Experts of a small language model.
Size: 10 layers, width 256, vocabulary 12896, 17.6M parameters.
Below are experts of layer 6 (counted from 0) of a mixture-of-experts language model. Rows are named router (the router's row for the expert), up (a neuron's input weights, with its number), down (a neuron's output weights, with its number) and show model dimensions 0-255. Each number is 128 + 24 x the weight over its row's rms, rounded and kept within 0 to 255. Numbers have three digits each.
Before each expert's rows: a language model's description of what the expert responds to; "comes after" lists some tokens at least twice as common just before its tokens as in all text. This comes from a sample of Wikipedia text that the model never trained on. Tokens count by the router's weight.

# expert 15
Description: Spaces before numbers. Standalone spaces before numbers and dates in tables, plus single letters starting words, e.g. m, M, -b, and is or was.
comes after: " |", "|", ":", " in", " September", " October"
router:117129131123122141131084103112119101143123146112101109104133130142123162138092109123137152159111111173074121145149136118087145155130113130176189124114106112175156157168127185137091107112141129129072127151134107111109100118128160131143086106112152185122168129143141099107146095122093136109115149091166117148114128164126147139129106122182114132156120182141120163130112121089078140121096170138149160156084120109148115125138148129112110138118142165103161174152148141104109091118132098100147127134133124092110158131153143155115133093146104108103107124146136166141143128164188121097160097116101110128130122094131095151165086098170092164159153120100104068111101125142149153123121165133141104113101124125139137131094147140155136129142124119121143140095130142142139097149109136
up1:139111128130158140133084128086089124154130150155097113117141141138110104153111133106180128105108102170113120128104103093050175149110131131057119137101105141116128162150134177096119104149130118143116133117099163089060103129107189109164089124123147131097130140108131121129158134124150120151089153082111186134073146109143129146108138128156119098144089128116140157116130167139134130144163105122136136167132092101117167117145104119114146128154149148148088159149143140127139104114108130132113140129121098092122129124146132142136143124115150099108166148138136175137109120150123140139115127131121155098122127169111132097150117136112085132151175157164115103149115153176093092139159135132117111108109134142106146125101091155112131147114151179127173155144126145139094151116090092
down1:081159139116132148082142165117124159154092125112104135153140138103103132144104109147133135129177099146107127124135167106135061109097125119105126129067115132104073130114149152167101125091109121127150174151081142173137096138171114068160126156108092189161152123136124126106100122154137089145112106106151123126126126143125099175153150059150123149139098151141135117095171131122147131100143141111131144123168151140146113149110114132116184129111081064112137123145113110136107111139150121093124112119128094094125136087141122167097152104168124131115137136140083147098145126111138088110136093137121099112147139145113146128155157090114112129106127119163103086128129149155135158137126139142129125102153140133147104122175104145143080140133123118127137143110126088161128113134143152
up2:076089128120132144092123108156130105108130135098081127127118121129140123121127155124165118097099125177135153130147169131134136143108076140158128127098087102111115159184139137132144126113125143117152090118161128126128140087092172136134083114130173126144106134126135112155142112144137179128120167145137088093098115161138135124091124163157113105074093128131142143140132162135132130125165135150111158117154101108139115130136105156128145115121092138124126181120174118123136141163102154135096119109133126065119144153120156138111104106103141107106168137196126133133150118155166130084129141079159085119137133089096150148162120119099123152175104118126138110151139096111118076111149128148142081127152132136131117143137132132115088142129129189122112083114094111157131135107063148
down2:056086127155116109115167151142139101135152134135131179117105132125106112166159139144145120080152118104159117108166143143151092131151137125134131113116093100132116100130160150115123111108146148158083136106153092092112137113147137071140135153136119112148078151178139123134110113193126136124126152136136104145112134122104121105130111135112131089172110142151105147160128160096133135133109114121132114099176154107119116115110151160147177123083141136164119088135164074108111181135107145105158146082106110118116174097107133155154124107152150140134159083141142111125130163068119118112114146182126098128110173123142140121115093096139148126134137125152148136128116146149119105146092144172159100186103121127103135113082166129142103156151102130159156117111130136144146123119131135
up3:172142120159107119129108119100112144120101130110122154135123152159176137147118080104149139160109133090128148177151153166134126174132163154111123124096127142129172174138104200137111117116116091127115161124147154142144131122123131125114133088165116136123160107126114099074142117141140134132092106129061128150126101124161067117149134123119097137160140128159128151074138142089143157143075128145120138142113146142132134122151127143073141125116140144135123134146051151136118118130139121070151105116116154110162146116103135157146155158134121104081097094157155179172095134102147109148111123148120159124080149100112111117149070110110098144118143148148144114123113090151115160130136142110122123163133156131156125116126123142150148145148135114149133158095146109173118173145134110
down3:128135097165123100127151136133114088134136135141173125131122103128180153110121118101120146090135161157119078108155127186124129084158127124135115133119096123135122079122108079114116143112137130115126080160113072099098146137162137161102134141114172137154081134093112130149133130165133117133130125117133147121084162102138099132111100115097111164104112129106136132154111138135172084148113127157135150117166136116129102096122146086158131107150094115141159077142106100118131117170141135144161122167126163120104086157142122127133122151131104135102082160163132146099094113082098142084114082132107114128130149151123132123132196126117151098155137169160121122160122145114084184106147160109150162115128088143107126106138127092131143154120122073120184112105121124128125118133129136
up4:092104104111157119101115096123119168146164077128146134059116117124103110167150159115134182105092140184123117127145104097134137133139100116085114119101161127119161136142210146090108090137125144136079151112146125105145127157144158141147103101108154107100088182101081099123101129104133134127150097079127146127131092151087098120124196134119149108083145114149120178133104136105096142104145143125110068165121151144117136153138132108114121104162159160151134167134113104141085096147118137121124123106125109113131134123127171128121093106099124143107142135140104149132151112153142119113145142143096146131109122130128127109175084132138109120148116124107100158115096131113121110134200140127124130129135133155138120131079102136128132142141099135106143156131121122150124144109138083
down4:162076099111090134107122147089094119141145149155118115118146130123127114070149139126125127116162134163122082095163085147102139166138127117104164105096130096110109115155153163132107118120086144130136156126120102139139078171121172178150102117135126107097143111073152093117104131125126106161108096132109145133119119117094097111188113122130151113119138137118142119122137127128104145158140138089127151123088134144129135152165137136119067128132136108163138096168130148105135094097131088132155143092115121131076118135101131137131157142148152158108112130136118123125135132143140080122121143167181119135095098132126109163148107106122191093120134158124096134137089101143150115103134135136181130121164147112143146132060131188176123144111133095139122165098155135123113137144128160

# expert 7
Description: Table cells, parentheses. Opening parentheses, quotes, dollar signs, LaTeX braces and year starts in sports tables and statistics, e.g. (10), $, 201, W.
comes after: " ", " |", "|", ";", " (", " /"
router:141090116159132113132105113084134148117128130125151073113108129135131091121143174122132119138083113146098153169129138125093071113138121150157178136123135121139169168148096185105120094130165151147122157086158156093121126152136158150126099113143138130144161111116122152104159128064134168139124147112106162123136150123127130145110147093165173137149091139109080152083131097100103124150082132166108161135071099108131137169133091144120142152139116116149136115088134132127063120112129147127138134121126119110107149152081132151117071118151139134091164123130156148101135098140158098109130122094094117139089159135115122138142099130179140108129130138136120110137119092085153135161150103122116131112123133112177159162144132116125126141095157141118121131120130103135082084137108157
up1:164103135140155135074120125117108153147102074108163090132161099096155121125120137141131142117122083103119175144101125149133155082134124105105166088110137120134115096140123149133161180143125128162096172121148107130107137180099125126147138159124113119127115168134118136082127148119070195122132153156128160128194102146097107126109126116159166104160127122097114146111131119091123131109054124091130089118092123134151124174134121200125131129171159097127133089150101190143122118143122129117150158119133115116156156111127126173101139101149121118123148151130148178138167101162137096124141133125132134151165135143140145109098097154137138100128137110122157134094133131131129144141126164138139088168145160136108109124127132125090126121125128168125117155121108115135144095130115150
down1:149138165153125119164124145122131103209124130156127110162175147148114144123091119128098165145162095120083081140112114139127157099117140171136151148082133158140111095122136174147138120104163127129120131079131109092171129107113125105130129165113146142058129113160127163132173087135126122129120125156182118131096105077153112128114117097134106150140131079146123132124105115121155121138109165145150112145128094116159113141167120166128100125132114094107112128178128131148119110099141115128158155144109154143131066054173158157143116090104131100135113141123137150131147133168102134114140081099150130124154122142134117132135119125114108117111107130119138121144135125138168132119114139098150097142116090103109136109136193085114108149148136141094092116095104116090138130154110116
up2:138113139119152154109129110099171123149110146122164123090143142122142112101091144133175110111113099142133140106122116105146117142082123154126113139150090130141133097126133194097080103102125124148123147149171140102105135118124140162109134094146118073151077134107105138142150130116159145100153169116118110119182124179128144139094107106168121151145157104127102137075142153143122164082113156098095090110157112114132115154177137087076138133164105106157126157142136123128110119122117141158161152099131082135114131108142120131091119138142159178133164146127108145121130084148114093113104117056136090138163151095113113124141076124102089148124151159122131116109112111131086095127124149123144130122134099084117140106142102105152150104105149112149133150092107111115095130097136151
down2:136111113111133130142069142139126115096121169084104118177081122126132121126098120133117101114175155130083162120134171146110142136135068123181127116138094182123126124157084137143129138136173118128161127093117122165113095091106142140144103138096140159175089087143140123117125121132111142149097133125158136127120108137165149146158122115159145136095131144156144118149134119158126131144134137140125109133127139122101106144155134093096132130136101087147113130133099181100108085136139116158134133160131133104161132111133138134155130159079177115131154100140087143116139084116138158126112081139121098110144115140111165098164162116156130152124119143133116150104111149116118138151165128089092110150153127134115135078085112090130151177183070150110117138129125082125194135137114141
up3:132113128122125132124117091132124145107164146140137092157143091150110057168140115140117112138139211127126136145132156138104118155135125170152136146156147145111144173144146163130139164089104111133092118115130139124143166131137126130148132192139150132153136112134159105129131115104155128120132133144114165154133116102121149162135164137162175152120109098105082097131112124083083158094118170142114103156129153131109129123127115163113094113143094120155113163099175150135107116072122118149110128103120127144119106154111164143082119136148103135119147144086088134098128127123107119156111133106148096118126146165146142121127123113201160144122100172151136157098126198121169163135110126141135113135114134128140115138136116129165122187116089177138067143100114136147139101129124126
down3:105110122159129117128124186173142126085127150150151077139099112104176118138125123114150106144144112127144112149113160159153121112122108115103142138120118110108127130085135138122112141107110156140090136118125116156113141103091126127143112153126183098147086150126095148058096085114167104154127126137128119156091130139121147154093090112104075142083144141092134119075132117137136112124114113128124173116139132128202134143137145107092119119145108103127130138128128119118100138170150117122118127181174155180153193134136152143128118167107172164150186126117113142117138167147133150119138118114065101141125120121141144117088105145136111151125105123137155128118089155136177107098114162142142155107114118163144121129139136121116152157084090133106098167125110132153149154129112102
up4:111101153088129132115151115151165149124096106106159117122115118071116144120149115104115179111126145085137164147159115074138104148118094121117126160110123125118129136105134172132115128079091150150156113133107094103141136114136121145138162165125139147110181117152099128069101147105120117114113129116077125130129106136115145154082176103123175124161140141101126147100123102082123132093098161123172128094099132163164125142177107160093165114141144104147109115090141138139129136082120117106160111126114100115162099130132078106123165117109129121118187127129121117127130128113154111145207130135153100110095121189150098163131124115129105134119131163110116098131173108154133093141121155143162140130100149100122091115086117128092105113084133143127128122119132116107112114141135114
down4:166116173094144161134081176117118126130141166095145096116151119135136088098121122162108108162111144141163152167149141112123077147090173160151144116127112122124121124108111120105124149087142159134117117210133133081138126147114141119129126129143101123139130139135116128133131176114118126156157139139128137135097161112119126102155108131157164138154138170118129165137095113115099143117100137111103109127135116118162169122155138175124115123163122161177112147105113163119137131131115125121133108119118145127118143163165108088121163117092091073139127155105126142109169147158160119155142143162174129172132094115108139115096113139134110141144048097130156107123108089154143138136115145089117085097119158105144140103198141129110087105107097165128170105138110121120138128116125114

# expert 2
Description: Numbers and word-starts. Digits inside numbers in tables and coordinates, word-initial fragments, and non-Latin script bytes, e.g. 447 in elevations, Bre in Breakfast.
comes after: " ", " (", " a", "′", " $", " −"
router:122105112103131124099084109089102139124134132120122152088164176125120142143120128131130138104073134175149133126181124144122121128163141135131215117131123117136137125140112178132128088091138141147117113124155132160141142122135147141114141153132153104142109140122088133133183113112150098117119141118101164134179124140132107165112150128149153127123105082094098172122091113102096122108101110151145173155138136108130138141141126105129157112142114141130154155102156129191140074103152197101108108122108113086087150138120124180152105105169115137133154147158165150124120121197131101093139110119113093149120161117141134152135119112120104152163157112113105070119119129126121146142139154170128147110145124091142139122159082121119135143114123121117136115113161083095095115106101130
up0:136090153154178144125111124112124156132148138099142100128095113127105161152139116145183126105147094127107140127155119132189121155157142110096077158141148132152137147123141156145146169107083106125118123167097103131127162087147121121148126119107102122123126129149130152145089149062096141141109104160101142114107109129141131144089147141140133117143102117160076111138137077166121156108121109136137122118116131132129113142162140148117105121109139162138097147122100091131120120134147107090160118109151110147150167103132141134106147094096133108132157137133135111125164113168115075118135134131104092099146194113141142089154129112130107147160189102143147147125137159150083102156129175114129143093130107117139071123077135130088154121103076124117115130115118097071096156137129171
down0:152139113128088115154122120119131143148101135166143152152128102137129127143136150149149160126155121087155120135133162071134132166104110129101129086157100159141129110152097182114110142119125107121099084168155117123099121152154124103099134123119120114063096104082131172119097116119126127106101119135119144094124128100111108103109143121125080097118141134135132135120171116152145113114122149164150161082127130101148125140151118142106120127076177136135141098111119104108109161100195170087130128133080130130184117109169116102123062122123118098172112107103140101162151133127182085118172125151151077096120162135134105107105162099129097118128112119139134167112135143116163113155122115098137160141133125122113087087131107098132170146140106129136115150123133127156096099124138117
up1:123123153117126117153115144093126122128143135091121136107188117126119076134098097121125145190087163166107123146140105143140108137158114121141112119121112140168213168156112136149092096113121101141136154151118141135119141128138117124126053139131171080096103147133126160130140131129161122104145155107063119092124124128143126136150112160134105137154144131120141161107130141135147111154097109081101174143154164091114131108127118108134093182144131159126144119128157128132127148142124150093118140135177124058105116109108153112110148139131155152092160152123176172115147143113119098161149133120112074127094128122139125121128117142142121148138157104108135119153100133109083143171146114110123115117144113152159146130159137135136191128136108116157181155165099100128118113141098109
down1:146132117119149164157144120122153113142126138127110090072181078113099123106123125119123126107096135160169124103145162128096167095131116087137106138170124120141128117111130081167094137113111145169154143168124119153122110163161126143147123127146169073124110175160133113115080145149140098103163132120146112070152121206141146156159139154145115123137149152111159123128101125139145089148142108131100130134146121132151151146097116088134142106129115162111095094104141122140085124133096196090128134126136125127166092126125082115130147127146133116167137143120136152150147118114123121111133128203138100096130136101100142104113138124129144110158145088175106142154125135123099128102173112154085144139124119143145137140125094142162098129109125118169161089177138147130159134138107127
up2:141130117182152125118098087091078129105083113131106109103149128119091125133074084130121108097073079132131106113154156137119147143129116128156167094100133146144138136121147137171134125101100079102151149126140144129083176074151132114145155147120158132145128117122108087136111107127106123136068134081112148169114114148112138167106145114119131138146080139131118150113145157100184112083117139136133137126146140143145083159132101098146119139118111142119156142142131130111102141131151146092122098111127105121131110118138113158136158109148147133172124105173190150120149131166106151167125102111092119128142130121146111182135135156131119162161150130145177139114125156159103146134094140111086167103174101107125111133157096117138124123095120138098138097131134114136154111139078091
down2:166133129139141126175106083155123145120116098146089096121142072090102151114107109146135078116077106079106158124123155115126113073130157128100114094131102121130128119121129106122175146142120122147083093146141126129118110100114124121129136227142107142130153095067157131141149145112108098137139140127155150114119134135125180193100128113127132119174126114126094130119114086111142113091124149114135138103110121119110109161137141140113126133111135105102138138138145147143147126122108118143124158117101161083120111075139138142109126161117133105134118093124101154157102137105084151127094123099137131124106148105154130137109169129150143108074115088153159160114154124128104068132125126126124109160102129118094163149180145093111096104130167139107159098139117127148122143171146097
up3:129112146163130119073095150147167125123173072148142115126117123135128095121184117106170159125118177091157119129145132054145129154123147121110111115175140140168146135151143158139097148090183107138147166138153151126108112136137087125150135108110129148170146135102149155135182154134109134150143178120129159123119108109131119165144129126128173190113131105116131136150135069088132102135102117116124150150121141167137158147119131145084113115156135133130090117085123126118112122103096109167149138143124140153119142136177135108096130130146121141109091107120118121130121140118156170146116169119115165149146144154137111115126076134132135143104167140168139136121141132147149131138156134111139146101161128154137115160109173177149150159091123120115126144125206149094106119116151116
down3:143117132117087130131134146129148134108131102115134107198144125152167126158111093118124158175141169077116115128122180100139129092131132122153098157104149124113128136104118156143125151126149117119088128112144141146099142133120103129118122154113125118110162154104159134169110121118108134126110117128157161152112094102149140115109146118120108128132136124140098110072117092142099118172139132137126151120106118157128144136083127148110091144111156172172121096134136126155114190121102135162120122102166155136128131155136116047125121159093159127134160131106162115151144157121164162134111111116129163137148106124154151134086145118100123133108143108185118153182121119154143156167067112090109106098095123143104094171105139105100131117078144178081113121145120155131108118170123095

# expert 8
Description: Digits and initial letters. Single digits in scores, dates, times and coordinates, plus lone initial letters of names or words, such as 8 in 9.8, G in Giant.
comes after: " ", ".", "201", "200", "202", "199"
router:127126150105097135122119112137109132159138091105153126115174168125125119113161139163165154170108127123111135099106122128123144150142121149160136130132127104144167134141181147088116088119147107129117124123170144128166095147135129144176125107110112128129165137139146098105176096100155123102127107098123159100122100148102099156133127167131137145118101146124126141093090126126111129160073110138165185149090117121159188136146153159119094162140122118138123128120155141199130126087171111128146140091151142137089146140087104149078114132162133107125152126139162129100118090134139103114117106131135087100122161129153094155151139127126120143187186157140140062112134103168132132126140140155119083118126170111145142133086128176160119132097145116116102132139133125112103100116115145
up1:117107139092139128158105127116175120118140104117110124144118167134102127136162110125114160167114149166125130161131099063113162185082128127076136127099128097169129144136146166122142096128158142124119143147104117129174136113134144126139133100114135085177118173097129125138130124117187125082149167127147183114125122090129103124118096139133127133158103192109157122113124108135101147170097117128091103142075132072132137136120114149116145120138137118128134111133178142127119113106158114113136118130163117114099130124126123150108103128132167160099088042115123108150098104083171138112121128131097164144158138127092114123119095112121108132157133181132142104088127122146153118120132127097086105162122151116126125146161162138156127122164172131089140114106122153135111118122103106
down1:130086159115084135140119111154125085185101134127100074126120135149139185117117167096096110134163129153118100163119128108141150129106111081071145138129120132110172160145143135135154143089129117103105145148099122151127100085133071149149164151140145101103108122126125122177123131145117094105101104142180139116119081118118158161110112102130121132067132147123174102142115141121149125113173118098147130119130108100094107152114166117164123163162156154134150137092141120105142107127146173079134105118150101115140114104130154114154146110098112115150135119117132154128122105137165134146099121164097153131180119142125139135111137131111124116124157111126109136106151108109117132120167074107118164118142119166158116164129090095126129142133102132126109155154181119142162153135066151
up2:122147147137142166132122128097109099165149139100151121142144132133113107076112156136148091167129113176155179111142125072119128151114129124116140113129162108184158144153138138090112110113160117150131085141131121110193137120118171139151107118156104131122157120127105146156116091168167125125086109119150109108128122140152119141109167119106149146110077151145134176105121123083163105142100142137098163116148122118173135120189142146134170131123134137119148144150155132150102133172115140124126114122122124144138164153153139150131124125208130152148131137160121114126136131160173127089168127144120142128162113085163153114108119096117149156154159129123107120085177151105125118105146131205155156153101175110118155128134100123091104125130135119115132142099137107110120154152152118
down2:105124118115129159115125125143096124109110155130117143149153107160073115130145111116139072109120127136150169148125145086098132119108138094177093088106094122124133100134076169119115113127134140132115111113100104146162171123141155131142101165095078132101151086152141119166179125150111157114109130179153088122112132132136130121139175121112099103106125105123133115178108115103129135113129132132127147107130153110132120086157085104123137152115127142119125136131104107129102173141144160113150177131077159107137126135117143084124132137133093128097097137096167151100150172167111168120161124121085137151127097138152151100157148106139165154099153112114126111115145111122172070128134125162113104142077086111104096098161117094092094169149116114135144118124125094135080143126136126
up3:186121111166138150151098126125072144167117108067145150144130128131094142146129136139125122164097155112129164147131119058139150181129130138140150083123118164149180162120125156161157127115101093107104123116128112125132110107136117143110074124109145118157147092121120113139108140093156108090124119127094153130103126083134108108144127165104131094122120152121170183118123096110100147093092135123187168151113090109169122141136107157102129131104142106088081134096111146135118104122165144136130142163090158114095152118107114079172153115141164095095136156133097129145140068128120114118131139147170137157096120136124110117166101134148165115159132149157103123152149139109129134132163115107105093095117120118134142125117154142106133136172146162112099143129131133133132097120130117
down3:105159120148132137116155116137109118094146167133148062135127121132123165111117141096145155106088085100113102078071109146096169134144091156104121122122154114118107091123121136176132182108164180114104102135135127119136109129116126125118132123136129085149113140107088108148102136147126113114111133131170126125113090107129114132103119156125123145120181166149120123130123104155141115145145116162100136121120148107137147082134131096112099101133094100116107145139112131129166167137130169134114118159127127115158125151131143186156138143167112136149126132130130188146097151139151102126116108133172059128144089093121171147154165112085143092088103145111176094153098126092120153127090110112129172115138101104124161087085101119121147108156104111102131138118083149125153121126117114
up4:090148129117131131098116135131125111155142167117177148108140154126115126117094080118118151145096114128122127114133123122122145174171101113118147123142129123134157158137133164147110100105108126163114114145147153181159100106121124121117097101115173125089114145150116122073137104163168148102125127072130142192104066168127127160128139151130123121158157120131142133131115117109120123135119174153106124163191146157160141182115122092116091091113140178128127139147158145122112104146138155130127130094124130125129124134143097172117089119145170128138109135106112150102131113131122100133104134115087114119118133135130074108127097164112110161181147120148134092135106135120201100153136135142128125155148156125143075116115110116127147125130121089163099146079136087074116133134150079
down4:094165128145117139130115117115116151114122125115110119137122073123132124112132196129148110134154083116182100106171139147112112120123087154163127130104111147145121151092127152120159131155125134079106172131124130219136089104107119125126092154132124120094150110141132146125185073136108199124132128110080167137153123164168153115150111117144133127177135132103137123143101133123141089146154142086147119147120131137107102140128178105115131086113140137116099133109127100128140117164141149123105138123097156165138136152105077159114157098137141124142166125142159140108100130115118107158107123144117139132126143149135099138163071079120098136084121146173119136133093108142132082129153145140136096075134096150135127095118115123139123094091136096105106129125105137112161141106157132

# expert 9
Description: Punctuation between numbers. Periods, commas, hyphens, en dashes and slashes inside numbers, ISBNs, dates and score ranges, plus the verbs was and were.
comes after: " |", "1", "2", "3", "6", "4"
router:123101123137134141134097131126121160165149137122127132137115129141142119121127156134156131149133119148106150131169136142128146108164098145165167098113142107147133177175149148127106132167118099132119176158136125100145089124084170093146112116148130161146152153123132144132106108101145115102098142098122154112128100124129129157117149099124133166168118097117086180080095121085093164165094105171148149153090114108160124146171118137095105120128159120116106129124148121158118055137138106121143099130143148127072145152115166189162122110125138139132150118150137157118148073150132097110143156095085112110121157114117107152133094116142102166160139141103106081101131118097106157134127106089148125107173148101089154146126122132116148133134142164130152128112144149081087122093108102
up1:152140129068127127143115138121123145125134152115125116086120130087102116103162119085131113115156123165113088120148099126122144130185126138140113118102127090102145110154154126154138130124156110109127103114157120094061164108172128127170133140119131132150156162152145113130128143130142144135067137111130108106097137175090126168109156149142160143112060164141148157152110109130066150134135136195146146122122121122169128135108141103112135156105086090109124168143180152114121105142136140172138126109115109099072145135154119133090130100133111150142080110116144158104135141116132127086142117109122107122101151109126170136165107145118126170135139158136138098134071104129136164171104142139117080114118115152139148185129135132158104117116124139130097126154154145169088114115130123
down1:134108164131120142131095139196118098120160128129162153094171130127129090123116159082139117132112133094109183112129155175126091149132126097091099146139140099145120082071191097152148114135117150120139122130094162173121108120151144114141157150154117137117129102140106138098150097086164113143120146115157105146104125132163093144150115105129151115142116109111140121117133111111138112123115174154132095125112121130109169140148121134127100165124121112106127121089133114116135144112165116135144193162088105103126116174136136098105128104088145105125122162110135123132165129108078153148093158129125107162101110149140149131144091136142125170128122103133123153105138131089110151093109085135130111111113134121209139099167157158117090081117115120107121136117124121110160087132081115
up2:080172131087129137136071117132103122153138115086138159094124149163116142130146104142107110161124122116153146138140092108143185145149127127138140134077089105129145148147164129162074142128129121117101110141116074155147153094136099122163126100127124148146128160155124127138142116148156129102114130099155140143141095142125109130135098154128079134168118107149096135124120123095089157190135130136147145147148127142118114135115087105096105127177175133124108151134122163144124090111143114149149105159127133100126117136121135189122106123148157164117098096105143136145120126122116117125135127113100123140126161119111109133170038126149066146161156159150109096083095114119166147135121148125097101135136114110142132162121109125146150151111103102105123149126145112105078110096167075
down2:148120145129135109107124083147112153118124127097153152143123128137144123138128095134112129079138126143140136093129123088117134107135125149127103096142101131122103103089167084122126120144126115099128131132150146120163136116151152148142131112098118135133099149098169100106107140125085090146091102134173133121123127119106141135098099067125119112108129110131119107113116147129136139150144148111126164145135159097120132143145136144105145178110152127097145148177139148156109120119150000096151108141132137143118108149123128127156116126117148136150152096111149118088153173148135120140119103125164177168116139125116110115104112131110097137093121103165163103154135148100151137158142134152132105138192138111111144074128104113097170115100158157122161121089093145141176150151101140
up3:130148100098085107145127137139083145132152127140181146165138160151117124128109127146120149106098147093125136117114118084131161129094057128124147130116164135108125134131173144132133150097140119110087131166122150093133136112122123121138086111132155114129127200140121150106155118141177118129103125138122137141151116055140144166097123153132189188164112130145135130106149109113106113130115122155113091119151164103185177123150111133146135114151144141148164117129151125093146117114143160143102132128159128113157139120128138116134122125127155149123113144136134153098153111112181098153101166140120150131123133136093128143125072153137116099136121104111130088056143146140127134145144139135141114131106184109144096106103091153121121143132139084155119138127129131097114118116226112
down3:132114116104071118145142112135119117143125149119134126162125101164121154123122133186116104133138148096131091115126158132154133154106087142119105138112164106100085164111179085114117055130126158127137107110117061098116141100124123095165098128129122115136130183168117143081119091128108154131147104158151176128157154114114104171115148144132115132109085131136131126158145118139151111145112134126138109128128113126148154133111129110139152108105145102122146145124161154132101141098112112104128143104159136086141127177146145109094127129160143126117098125120171085171088175111129147123136157164123186125118165141135116144152125133147134135099123145134143134093159149098143118128133164137138132155119118089124128120091109124125044166111091089152112095143125120131105107135188175
up4:183158118127115147106122146147077179146132112140113126164121100094163137139119133098145069156122129116158127112108109151133109102078099152146153132137156113119132139100120145135148156130138122126129135136115164137103109116112115136131071103117142118119138108139129161090144100151126146163104149089122131145139138146129121154077136111130148162178152148133069097091099143131142137139108122158183123128134150095189127167158133140128122151122137159120153129103078120119141141136099130138148102140115141121086125125108103149113141109119149085136115111117099100110153107105209120134126139149111091129098093146117136131168101136128111146149140099096063130136112137156125119131155163133149112150158164147133127122111087120124111211142136145170131135115139121171074164163115113
down4:147131147154174130154106116111084121124120126136163120121136116123134123111164178126147148105121153150099097185140127109105133139115128116082111132115128119139110120152083162127107106103162092110119144111105104082122145098133110093138144108137113162116097134119087115114106061146107145098125141121136150097107142100148115142084099118140122159122158091146108123118103104148174114132108105151110103105109159159127091131154158140097111145113050158109107102094105126113167121092132115080127105124119096115144142127161143087100148148152126145099142108125147171139139118088078111114106080145163137116121130142088143104141160098157117139104087146083153155137130104070119110113173114126093149137122134136097111168133092092158145104124140152129170106157139122102143144107144129